Experts of a small language model: 6 picks a token, 8347 steps.
Below are experts of layer 2 (counted from 0) of a mixture-of-experts language model. Rows are named gate (a neuron's input weights, with its number), up (a neuron's input weights, with its number) and show model dimensions 0-255. Each number is 128 + 32 x the weight over its row's rms, rounded and kept within 0 to 255. Numbers have three digits each.
Before each expert's rows: "gets" lists some tokens that make up at least twice as much of what it gets as of all text. This comes from a sample of Wikipedia text that the model never trained on. Tokens count by the router's weight.

# expert 100
gets: "y", "ies", "i", "et", "ty", "im"
gate0:137126162128095102138128145129123165126123050170170141101130133156183137145099145174101154110184133126160130082122129095087121110135124119165118127118128165089084189119138126099112130200158153152131102144184185088147135089112169132136166168189092176086120115198151070197121174162126123116146114216083092146097166102123108113122132139139183117133111105165162151187108077062110128073161136143120061117132130124132130070153159148156120117152105201145088128151153113127144098124169076130188135133076094153108168151125142158137114128087079129113150083165138168147132124115113137068122140116082124124140139120155206101115149128128143207111145072128148130113141103141133171124051091048217095162160153107130173080141169102115095142147111176122144094151166098155060116091097169
up0:112128153148097128155110102136119211094115086085099104117139082157177136104107144166083160084157145135151150078123136127107097113103119101135039121125219170119095141175142138128100155083143166144123099092184123171204141146116136119164137156159118139070085135100139095187098154199186121122153108186105100146094132123137135098094116147155152128124147135142217164166136140089119111060174151179089064152172069113141156098117142199153118143153154129141137121183095130162125119119148037135146136131090144112049182141097134145107140120136042157157123154198143126167090107106123121095110096145126082080143152112143193135119109162110069170121149120108164118122112124137117161154100123111063162147143124161138127079157101125148065134177104165168176087175104145148118103123129136
gate1:170143136091155081136106105157140187107110132151147157109165149157161147165154143136069139083133139114120212147110138091136093169138172139102089196123086121134103110125106152123127087151093097084134138179071127121151111119103063098098133116120095107095095125146099133089196157132112108075132121114129162098170196122155109117115135117119124200062190134224169165116130094086125104114124123082145136075191116111089125124121117132105174120130134097124248095198151132159127157096116136131111181123180133105155129084153079100121036139226123089130153134165127126125178100087096117065100113168148119095138141118167064111139164143141130109115137077139155154141114089111124143135104152118139102121098156110113189126196110118087130102154140157172104067149127103127088144186101146
up1:138142138117122081110143139145211145129118166176177116101180159203142173136097148148183163103111149044147119102137148065122110108159099141172152114140126123106141174111161123143178040121139158113132131165076169106082134141054107165146117121002116105133130105130117126082073196147113105141116142095104164114120164119106098139126163117123211139077101102079117067153125068107065098118105129120156151196200094148119130126162101103126135118121100128150146160134118143147115173100159144086173146144156103141122117134194149168068126117072130123073139065110118132109101152156083113161131135118083116100121079149108133133131103154133124127128164052139156158110106133093143125140124127121124062105156127059133182119141197182116137115140144105161103102155135115193118125114071083

# expert 218
gets: " \"", "f", " $", "\\", " f", "$"
gate0:135163137116163119109118085197142141176125073156111089098069118088077097107154131112109084159123131069140132109083145124073158136120154207205121192066100076103167122154140160109109131173072117168141089106119110213155096150138134108140102141135087173094126130114104129125134109064127155142100096146141165202079124116136117085118128182128104100112145076164111177141094154153137136128148079174121182133119086154119134074161144126167115155120125103116104110142084159098166122130111120123144164145118124144127162118131148123153089124076105114091169051183126156137098151043087146140137123136124190140128193123135135079164123131125160107134185122150138097123226105155146071054105199133108142121119142159142137149200118121150149113101149170171215165122106167140147174115141133
up0:125107098134087145165106163066125099086126191110135161146177147145176160103119145148126166113120122170128159159173107082185085108138108057056136051178113147147087113092122093145158114116191144070095168156145134054095164094132114139119161089101169078121128130142144117129154150178112104122151185116110108038173134135114152203152138074144155147132086082089151083117164091118111138149102148071142097117135185104139120162095108132108149105108120140157158137107169098152072117146144144123120089101128131108134117127136114144091152125183144145147122173082099110136153094200158088120117123126138089127146066114116132180109133095112120153124079128127108147126024145087138203214145025130152118128137148094113105103084134192097125149163105076071108137128137093113107108124090116
gate1:155115086104170096153163188158043122099126057145106148133081155178146172171150154112154136064151148104162122124135091140167116114116123109146156158169173202129118143131097110135179127123124125111118143143102135147138120201119104123162146156113128093138140080142067124153208108120073144069149160171165114160078105157109140172119175081121099130108158145109122128120166115121123164180101153063103093104150090081117095172161076144159107136178118140108107124091077096116114105110089109151112104085101171120157158121126146098145151162133147169170179141111102113142187133127156131137114107148103091149074136145076078102161108180095089165102119144121193139092110074130101148136065127096102146081190104117086131129016116126128128197209111187110149158138153170128075103156131164
up1:106147127107182095126133139143118097138147141125111066161083105168104128135088156076131075086152155145126166097137147157116164072119149166111117132098173086176143118160131105140123118133153086061110130201057165155111094143069157123166094141108168147121136139103103098149099101109081136144089152129157151129112131098143112187159195133108074151123157135156181100109227098110123178139121141077158107189171063093127119202230114172133075182149181126132095167122125102110116129081094111179076120126046126167088105155152141133152155128106117128161143158149153125120185197143135076121118060173122149109140131101141097180139076156123101100143144103127174138145098142157126118170057131064091129120109127148102102154102155122122108158123140139186165114158106132152070090163148146

# expert 92
gets: " (", "(", " ", " |", "/", " /"
gate0:090156155145142105175154147149110146167164144127178164095060199170120153121087141100154225136132161110133117165144101116085098119135149099067221149160163172125104087088189048107163132128121157137119171074174165102059172121190126199123101117129050103128142173128103111109114140097113109134113113122122125131115103153149155130182155219211145122151115082115128111117119139166097105158144134143125127121143070135132110119124132099160133162142046135141115222081148136143093073104110088161125166095119151167127096096105098144150128127151126168199143105161139117134136123173126065150155089126138073143177124115139169097153132138120118094130133184183135086097140137135141157139112131122129107212138104142102125149156115139118195165111078120099113156102126192123116147091127151
up0:111120131157118253103070167093122084106127165129140108147194115145117128173157134115171112157122156162136079142166174119158165163141133160115104134194147082117159167136137127159150120049140154139139091149099096097102112159093120083136113158135146147134163054127129151078130144158150154175169138062152102124168135106141134146129095048141103098118135109076170111149086167211087103175109099135051133146156115120170095116130092123147113115138129121038121137171123131134117155154154155135215155175139103101063101137135165122090161149160105079119106098043132114087121138184155144173163132108100131096140131140119109135105161132128076133138153134115120099139128163125100102113134093129157150044098124083150144140057160154217117111193135143128086121144120099146204127127119125
gate1:117074126143136137130061088106134146127088192141138148147052165137034092115118139090146134189128155137156146124153082101121162148183177083089164120089112146159116123111193105097132073165138144131092206124154168134095103171193142027162141128145129189101144140086125138126137105120099156095139083184113117121155140094119132088144086197177129161191166161108139175127140124099105150091086145159131097125123189149186160127127145118116084108151125097140111128169137118161073041089130118140118227126101145156160120068109128116149117170125056165133143103121131077124140097160137094150147155079082115115140137133113076128132098166115111100079155114139117114136146159131119136131088174138123160146075078124140158069116150101147140123178060082129101115138079191092121135135131116
up1:130102125108127168074122110067123131084155152132125127085105148157100117127109141117168126147068125118185211096136080149097104089190100135135152142172093175140146109129080117129112087126133160097121123113167130127137111187179166136195145114147160132066123146101055145161130126085135150147086114132090139112136107089125102107140106150199144149100135080115174035171151184085116198114151176125143121178158141165141160116155138109166079164122166065123128159100126157120142126046065119141113152162071131152133116152151113104131146110119073176190148163165142038142154077109142137113134103046146089085088121080165178084100114128147091109089161117118161121101175132091126188083053087126124113079115170109142094112107139119134133114088141130162113130137050120129142141092134145

# expert 73
gets: " E", " P", " S", " A", " M", " C"
gate0:111155105149117112096103155106112102133149207114139139122129104126120117110139080123148106113151121166129142126126124133154171150113142124161142057123083086151105116097109151112151159112092076094081113147082161039051103069128152218126100152156150107125094115135074115141181141107089173093169144134112113143131059104116112144143170085154121118151118110075102075163109098084108124102112062127100131177130119152156111118120160115115118076143147199061129169081145126107106118096128171138141109136102134155186129139129116159183140149039160097135091119000146144077121077184112138162122149107157078164128136169139080108074174106153108132091133159153123147135124124102135092074129080155167135092104186059120138132086138147164125190078168093110136120161116074173126116160160136
up0:167136084144192097144150158088140155162141082153132145116102133074129137202132178128070178132188169102146102153128169160105123134083127147112155129167147177056169127148117130162156127180102146218138110109116088133142155165143017103083112093094088123091128133137060210103099119153121110107153099113146135136134178178114160095153118148135106150074171115166108138097180157182155149151144144141111112084089133172181125133133104128131120136115111025172171073100055106147175090143138121119143148114161102099071138098118146167142067129141120122138146117196122094149129120082116139099149057126096149165095101090106114151097091092115134119132114078103096141099193107128146164098111129088078131169148116196140112092113118103125097098152087146111146110092168157094149080133141115
gate1:120112083131106104133123095118125122079108134109091102161128116155108095159133143079126174129125086118146125144157069119031123128171083158101096108138129192181105068157156106137141092115136148164132176131162162150086119121119125116109153106090178124138069101109161151125131108100168074144132126094174119101103154127113127134126126157123146144121179081125113120097102134093110103111124130130139080112143050138090167146109118136147105102157104140147182112087115159057126138172120066113115123123117184130106127130088147052082213188168116110113132166093098091072152114165200091100121111133109085128118192079133177175178122164056177079127126166121233159177141087138152141117118170129091149109159073152135113185120116119104148149174124110129074215143117179121177142124095187
up1:136114152125141137197141164057132171112139140131062117152150117105168154108155097139132123091113138133197145067159096173140151100076177163137196129112117128128121151074064143111153190170112084117159164167121076159161078148097134141120106153169105094103153155147184128118080091090146131130082161140147157169150172133101157134137159172137116132123144123119114108050097144132114138149144103141145123119130123159053103083063084144114120104077063070072092142173192121129106148089136126122114140128101093154120134114187101166161142096173142103130077210124156080203124092117135119125137174174152132162147084150086115144053117119186080147150117133117121187130114116068055146115164139122128112135089117086182139155159073108160122140117142107168151150095146122121078159051138101

# expert 45
gets: " ", " in", " as", " at", " for", " and"
gate1:092120139112121132096149088097140144139114104101165130087126149076107137138125116109127144159120149102128136141113076169166146123125129182177158114135114145126139157106145110101116127156107107160142182135138110094106196182089113128154159132135129089090106110127125141162109171094144138141160131115184097152117142127070103083184117149117119124124140061121143085122154119151059069138027098140145204106151165102112121095139124134125112049129122121153145131116113142122083136106132156126176178121146159123094104067129099180123157045093098101133146080133127053113089104146072102154184118055145099133078153160110151162066141103079151076121183089073102105081174177115165141108161130112091116100083101061143184036116151171149068121150151159181119039106178138140091157110125089
up1:082154106136131150158133114120175111183095148110126156093112152078080090157106072132118133149180166131124119128107188126168152164127147113139120110147120184127168117095165078065103159173163118152078149123150107122081196130109155091114174127157089116095091154124103100103117181134123112097092097122121119144186115105126126092213087186104131123135112085144164112110153078152170146163068143122160077125166138150123125145083128209123139083130094164187162093056115144099140142074115094122153122109153138130130141072072121173133132116111116107139153067099170084109078081120073117169159118083131139148135143187132134156160171082065087047117148097097111122089140122121102179112147134050120121164122123104160175127103145165126175112126149127085045143107232153145104142142102121
gate2:161107115109101077097185156143115159108194145151120164153130145133120124171104107157122154125129146153143088143113123143152149162130088094127094162134097153166207102117090100145144096127098091129095157151135144088117136164113136123140149132089079148061147113163124142067134115082144108104138084130176141110074086122070117106136077119084146111106149093121199107102135113118149153194089103130156110110166147174179084101153110135139110187145120111102056084070119064128118153102105096110138116128109079058108169090118150112103104133149117094149194219118150098127157169123173114172133039152098162174104117127108166151181147078093105146123118128169185099128143167107109188119120087111100156089101139158107121167080137176113065135161131150168109208129139193177081211098136116
up2:067110148116117131125160144064115094088135072154137145107125085114132069105173085148147112119112112079121075093111134149127163162152098128136099140125141077076142103115068127112116153128126146136138156183111061074098160116169171129109144135128147129165161172121088144165138100165140149111181119100146103085138111184125142101141100082162107045200064116144115158113084102159173154110129155139076153114094082130114120136062121148147177097123098247121164109133092146105137112119137122186135089119158186142190178171143141136114181164100173112157147094148137165101087118157102157106164112144187129125111193132133187132075129116107142121099105139065099122178097115127178075161199138137130161092204134072090179170148128104124120131157141138082095167083160115139124159115147166

# expert 206
gets: "'", "om", "’", "com", " Ch", " its"
gate0:146114105153144099131120165141156094106070112174160159181127122151159077081126109108142089090095135162172116136138105092074147161167132143152131154120154097073116163116137125114112134057104115105116106129150131129146122104086079113176142098116141113127081137119154151102186205118103115113131156104149093179137113136108117084151127083128094145239141164098150176131088074128180120139127181126072131187170115088107150220113143147208139100139145129121131095153161098114129097158095180071092107156122144141134140087085102155155140151146192115119115103103099159114141041117109170076121169129099087137105127086167115097174166034204106128121121083144121098152100158127134080121142170144095140085167168105103129112139128093176103150106112145093094127114074062097155102099082193
up0:122146150157112160129133097069056162148156159049071093100138139073104165148143138169125157161180111091093152122133163159197131081104107111084121086103095157175135091141145155123126116182166139105141129158158131127093130129195168145097122170150105150165164103139135097196117042132149136158115169137136032078126141114145123182113152165117166081125088123139111079121156165119105134130120093125146120063084164171151108077105130119101084141118133166116127185090104147132134142105172099164155161090124089117120140146151159077080139126097078167136134155145161132129103207182191080161099080103155166121141116175080146156075095212089154120137105171109125149107146075129139145116088088135161155161101105136144129124101130172085142098129134065171154158153164111170103149140178084
gate1:112082137117077191102152044120111111158138124104154096126141162082102194113133152153090136153099135130134115088177167202163178125121124130111210161164127059107161140137161074156093170075158148070165118122128146101143109140100242123131165089153123163153133119131104156196133177141149146133091084114143142095114044132120068117098090133134179173131106113111113149101166158146087090131126134132191131147139129173113106127163072164134077104124121104104095124158135090156168136098145135094117121137115108089066139111122145161151176128155173134116115107106142136137143121170175121157173055070097129101124121095065111201088138143164129130121091148063164085146138066137138130122147171112140149120068129168144088128126145179193128105102093138148113140127115098060065091132124156
up1:159123139150161095128143169110104148088088122169106127134161105202166114124198119185138134138105103147114118164082100110143117132144120125115161066110114153145150131106116129140155162178128118165086171115108102148115083136117066133130126166087138114097120187114200152069151052085055118166101170136161134154108180120097144177117160090113187062112112120151126098094131176122160155141065027133148104097128175137162179086107128114128159141121161122095117135164069112097051158117091099145155106114175111114180124145180095131109108140076131147129136165152077128111130173175095133150081183195171179159141181102095119130095133118083121141141133115170135128078154133147152176130069102102094146101203140082140153117118099118114092166105121079093137139180189113125188153115122083

# expert 254
gets: "ation", "ations", "ance", "tion", "ated", "ition"
gate0:125148149082147094150055159064146171110116023115134143112136083090142138147107079089096093124135127132120117145094115149180106073115105144146147147086120136084112106151102196117137114120066109194111098118121132175118183136164145174152130127134125116091095143111106102161082118147158143120078107119102133174090130132136058160122114119124114086127126156153150119150130141142149114096113125147147132121123099102129114167170104108093151125127085142124143116162126170143064164134124194032152183156141174090153114096151084120139123144132126167143121146133086105201091157092114153143083150231158172128171187156170132188125134166132124116163158142171150171103131101234081100182140167125137132184150106182090175136113123068128152089134102161140185168113115114134124079099048150
up0:144113117111124060135109187135159162120130128115141120118118112109113091124069099076104158055144157058155140051135139141102140049147121172155113149113154136130128102126161219089127125116126087127153071124174148144188124077186167130143185126166129158088069168123128127098139121090146163133071116186138145125126138116117116170134051148083101094175174161086128060146103095109107138082142134149137148186171116076135125150177149109145172084077136118076093139126149157144086186156098137063132193147067110138103085111158120114170123090156134116135110138140106138132118145103163160169060168140102087161163137106168153184202098148171163077111157144120144127141096100126127067177113132149120136082115125203169111113127142082109145130103111096136114168075139129132106097066119137
gate1:112158160199119139113088069123155149152069120073101127145130121127110127122184169139121166118104156094125118110084216103169174171085047090093127138170210128136126101116142151120119182113200150066129126129188125125152118105117112106158179107104109132158117151097143047170161142143111169123124157132129148105162185103138108176127133143154109169059084189105123115164127185107118109138127187147142088102193142151171089093053086159115099159125126142160104120216115197143167093125112146155104114113137140142130157103146129158107126139117152132139120107092144165095113180164077042142130148213134145081150101157119065109083171145133163113122123128133125175166089122144173109098129105105107155137127138152090127092171195124114140071152091094122150141128147146128128093146140075
up1:158148116121141175042232099192053145084118139085111126076127133139091121157117103126009211109068152076078131126067076158112142102113104125170146098121115124134105157122143110152160107111100105136149120062145125160123120109133079131113120079074078115114100110141142167112105174118134125101085106193143128156164102123130108124116145131128144104098128134095128074096129164110130132115091079114088138163094119145115105082157102089145113118118131098119112134153130077194134142094138082122101150098117113031125121093188116111143085171139084048138156135158141129106118109156122105121119111160154102170165097107038139124140170160125145104129147189095133110113130075059103069110131156138148129113026110162102112153127128169136150168167128117168081146136146149144132139165127159

# expert 77
gets: "na", " in", " from", "s", " ", " to"
gate0:131064112181102109097065168138160137140111110126165135129117132180111139124198206189168121142170106177131103177143128098108169172122083129149155111110214090152041180179129157111161195106161136132142102140125142145093102128131102148116131138112130160158081151172113159103124139161162185125140157146111092147168133095139141141101116154109098120171131169149129088135146173090111102141112229096127098115124189082120130101140126087130116156056044144138177171083128124126165144151179151127084103123111136074042112099115095129142127175192125141093034098140134082136112103120155109116172082079132109126100161087114096128085125088117187086115170119150112100145146130137176152136100169116129188114125100099151096141108126119160174098086094098123111110113049116134147127140139147
up0:109064091144083089138133154178097107134117124151114184128171134160120129078149175169109112114116142087128150112162107132083117113153069153100168070128179078146088183112152170105097172165194161135152198166123122153149089134182139161147095183090139080167155155164152183093142100135101106123185149140131181186110165123146086105089129130103084124122106127156112102130209119098063132141134118100113179120179150129109092116194103060146125149047146115144132095143144108139155108120191136085154161141161092133128132116099113164184119134154178094125129036132123188118150123095082133190132136161157155105192174155100112165117116154128145114122131144128148123138179119134147143153101158133121155103157163137150119163169194122091134208089125175101084084162156174150073121108102147
gate1:107124133135129120111155161148175140159085120172101159150086138134138144129125038127124193156097162181132112100105128111042143127149146136121123141149082109133135100124163091066172121098119055081092140170072108129127103058047115158108172151094103139147151143199132125072120119124162103139148086104089100149143132100225156143112133123091200101098162106113084092233112108108164069120121160148148188131101133144115173127080149144095179114129140137098137134156108152215174098128142131098112150170156141163165095129103143164121132124112196112135120096112122141148091114093144079148183141148105157128099167123111136099101140121088138135164119065131229094112155112163054103169114107114101144091166132133169151144184158114075095138139111135179093125156144098162123124130110118
up1:112153147103093144096182108156130058109109099091136083174155072172114155120137161107094102152086123167112146135120109144127092144151140149124155157150108036141161111124127086133105166141152134121088101154092129146168079182111133120164114108064140159182126159108149132148134137164138101180099143094175130095164160162117167060088095114127124121150140189158096112156141242096148141153140156133151084159155136107146169073124145151090189169114126168162125124212145138097126158163114099128112126123155080087093114105171166126141135184105113081127119108171135143116105189138139143136172119124146150128132129139156159102068081182136136144127062118113145025113150144102093082116099175161114168159165045101172109151114141211191149179130147167086117134129162146115154196143112120

# expert 58
gets: "er", "ers", "ur", " West", "ster", " East"
gate0:168157125105151205114139152169100096122127122194162157108157105129079168157149129132078156134063143067166095144086128188133188107106140181175094151142103170122172118178118145134143072115114110171071152143096110133144126099114056117120100108187133095067099117158067173032168153067121151158158202136119136142149201160145126114114152123165162161072157140068140155159138136168086087104119100095121143054135162118115120162123111114148148087090146085104119147120134101108117133095117165094135146123137122129086157139122123115132152069167133140172104156112107123119145116122190177115188157159106132085136185159155089140198096131121141130135142143089156109099100097107129100107130155141157058064133170146089137139113073174147089182116175160153106151097131084155172153140178113
up0:156098142152057162140071119126122125123116104142082056161131129128109205107125133124070107068158108158106142117163131150079103158122115148103106126127104120165183139141205128137088114089137084061119087155122153167117096150135128121126112113111162133108125093123104146058175111174118097127152077046190145067139146071080176142069079094049136125096131066150136106132133186098123145125089171101147156136148096100131088093138100131101151167138112171084136082151142119105185194149121071075111151121142082108098096112132131158166119143122131135091141089157133154129106161119145112173144146129139097107090111168125030116085135135155079162158219098106166112150161151104092096132095126093091179081149103112129073126132171159150177147119114109098109093158151127123136193181123093
gate1:109079070136132136109139124140068097141142173072172100092150112091147115130178103136141103110170124112184068051109133140154166176087130127126152103141096108162123108086131118113124181141100142075096150181182149130125132076082104136140093118175157102129138129128122115124169156100102180106159156121056118142150123161136104105171176118053127219148128119111187107204136109119127152110146087127161093110181127117162040168083099069105115125098115121119105115139094149129108170114124198147082031150155147120131102063135119160083110168145124143157123130096178091106123150160134078111121097159109087102105117157084125150126177149133148113054075148098116127150104145158148135110122126154152139097113178144092177170107132102079066171173166114176118155130111051153105147157173116
up1:117125080087169166148092063072116126135171167136134073104123100106138117063085189124159090153135142131196127051142114129141109124117123161165150119150118145150152112176113157110079207106148187175114068112141111165162143111125125176064050118145168096114143099142105113178138098087112134204119115133097117119109121129057179128120145164127182149148096122127147161150089112116130150129147130154123099158140114192151159126126161099170131129144154027057117197116151119133148151160143121135059105146123124115100115106134173162145130183104105190139137139115163128119083149158164131150123121127144127134181112186106182118127077075182103099136097154133131123074043134153238090140155096149115140106087154157110123132091081103156073111130137091165164154108102135130097109122150131

# expert 250
gets: " in", " at", " during", " near", " se", " ca"
gate0:141124062140170136138145140058202125141085141133121140146122105154129118180135128144144106099104122130130089096120178139074152132099148165123152173164134148117167154123183159143149155085158119098137073103185111074124046152102104131103016098102140130127177086119134109092169116131140166112113079118104119133136138125159152119170162117197132161138118105140075054159070073112135130167119093119093080160136116032148146178131045090081123097132131134073157143103121144122105119122171202118118155177123136123173123072132101158152118128122139116100167132098133121143090144138104187164146117099132094117135070212115121091082140091154155113115157135191126108152115128145093119130108094122134126101124182105143138222162219140161089095176106080144130083112140136079153127134108158
up0:082166094088147122080161131098133110126089157119124102175156127145142111154150130142129150053116140181158120087158191137115095130135153152112126114153176148106069155142143122153167155180177121095073097110115131122151138092061053168104062101102176171125168120127119160099186105175116136164135128174103103112169126150103152067150130140159172158106100088105116089152096133142121139181155156140079040124173053068159117125159064105144096100127109177076168158159085155167084120111156164139128144137123150142110109126130103109134137160097220112142120160132099106139148141120136139149114122113126146107137098183101082130102108102143132133132098150133116054118097140104121084118141101093166120143210187064123203190168195174158110128128153082115077122090134084123151059103129147
gate1:127127122091188159104168154148102148161151156122130124148123162128069140107143121136191179150111120167091094141139135211164156109128145237147081114143111096142125095101132098120108132128140113147070223127110084176068107118097098120079202135159142126156175104127131095067178140099133120166111131155152156143213125122122139163167160159131186157129119085087095123105153096163098115140083006135155204121095121102104162130088170069154077120127108111076108123110173127129069125129160122119139123095080169126150083097105122119117118108094150122115133177062123133118163118156153074114130202113179137145110111106127131139152130115093102110097085166127125111086081095120116166119103133104213123133107117127141133163106071158175116123086062107132100172151129117136146161137151159
up1:092151130175113149072140085123140154137099087137114105098146121128174145141122172122071080075150109067130134104130118054093106144147095156160125113099118131136145133148167158121166129130153123138158120141090109120137142136118139151161125161109114162123065139101119153136079075150122120121161128150118120113104141112131068122045125005142126077122102118107132099156202143129110153101119165173166133137166118109162089125198108144139165145141123171167102133164084119090196152150143125114150130128185101135157151190159103154144149147127066138132132095198143147086073193107138141174124147143106122115165113137111131151147109153198155126154145124170139105106139121133115081136157115114065162000201143157119152096159118116099142151120194159094135104138156123150125093122126093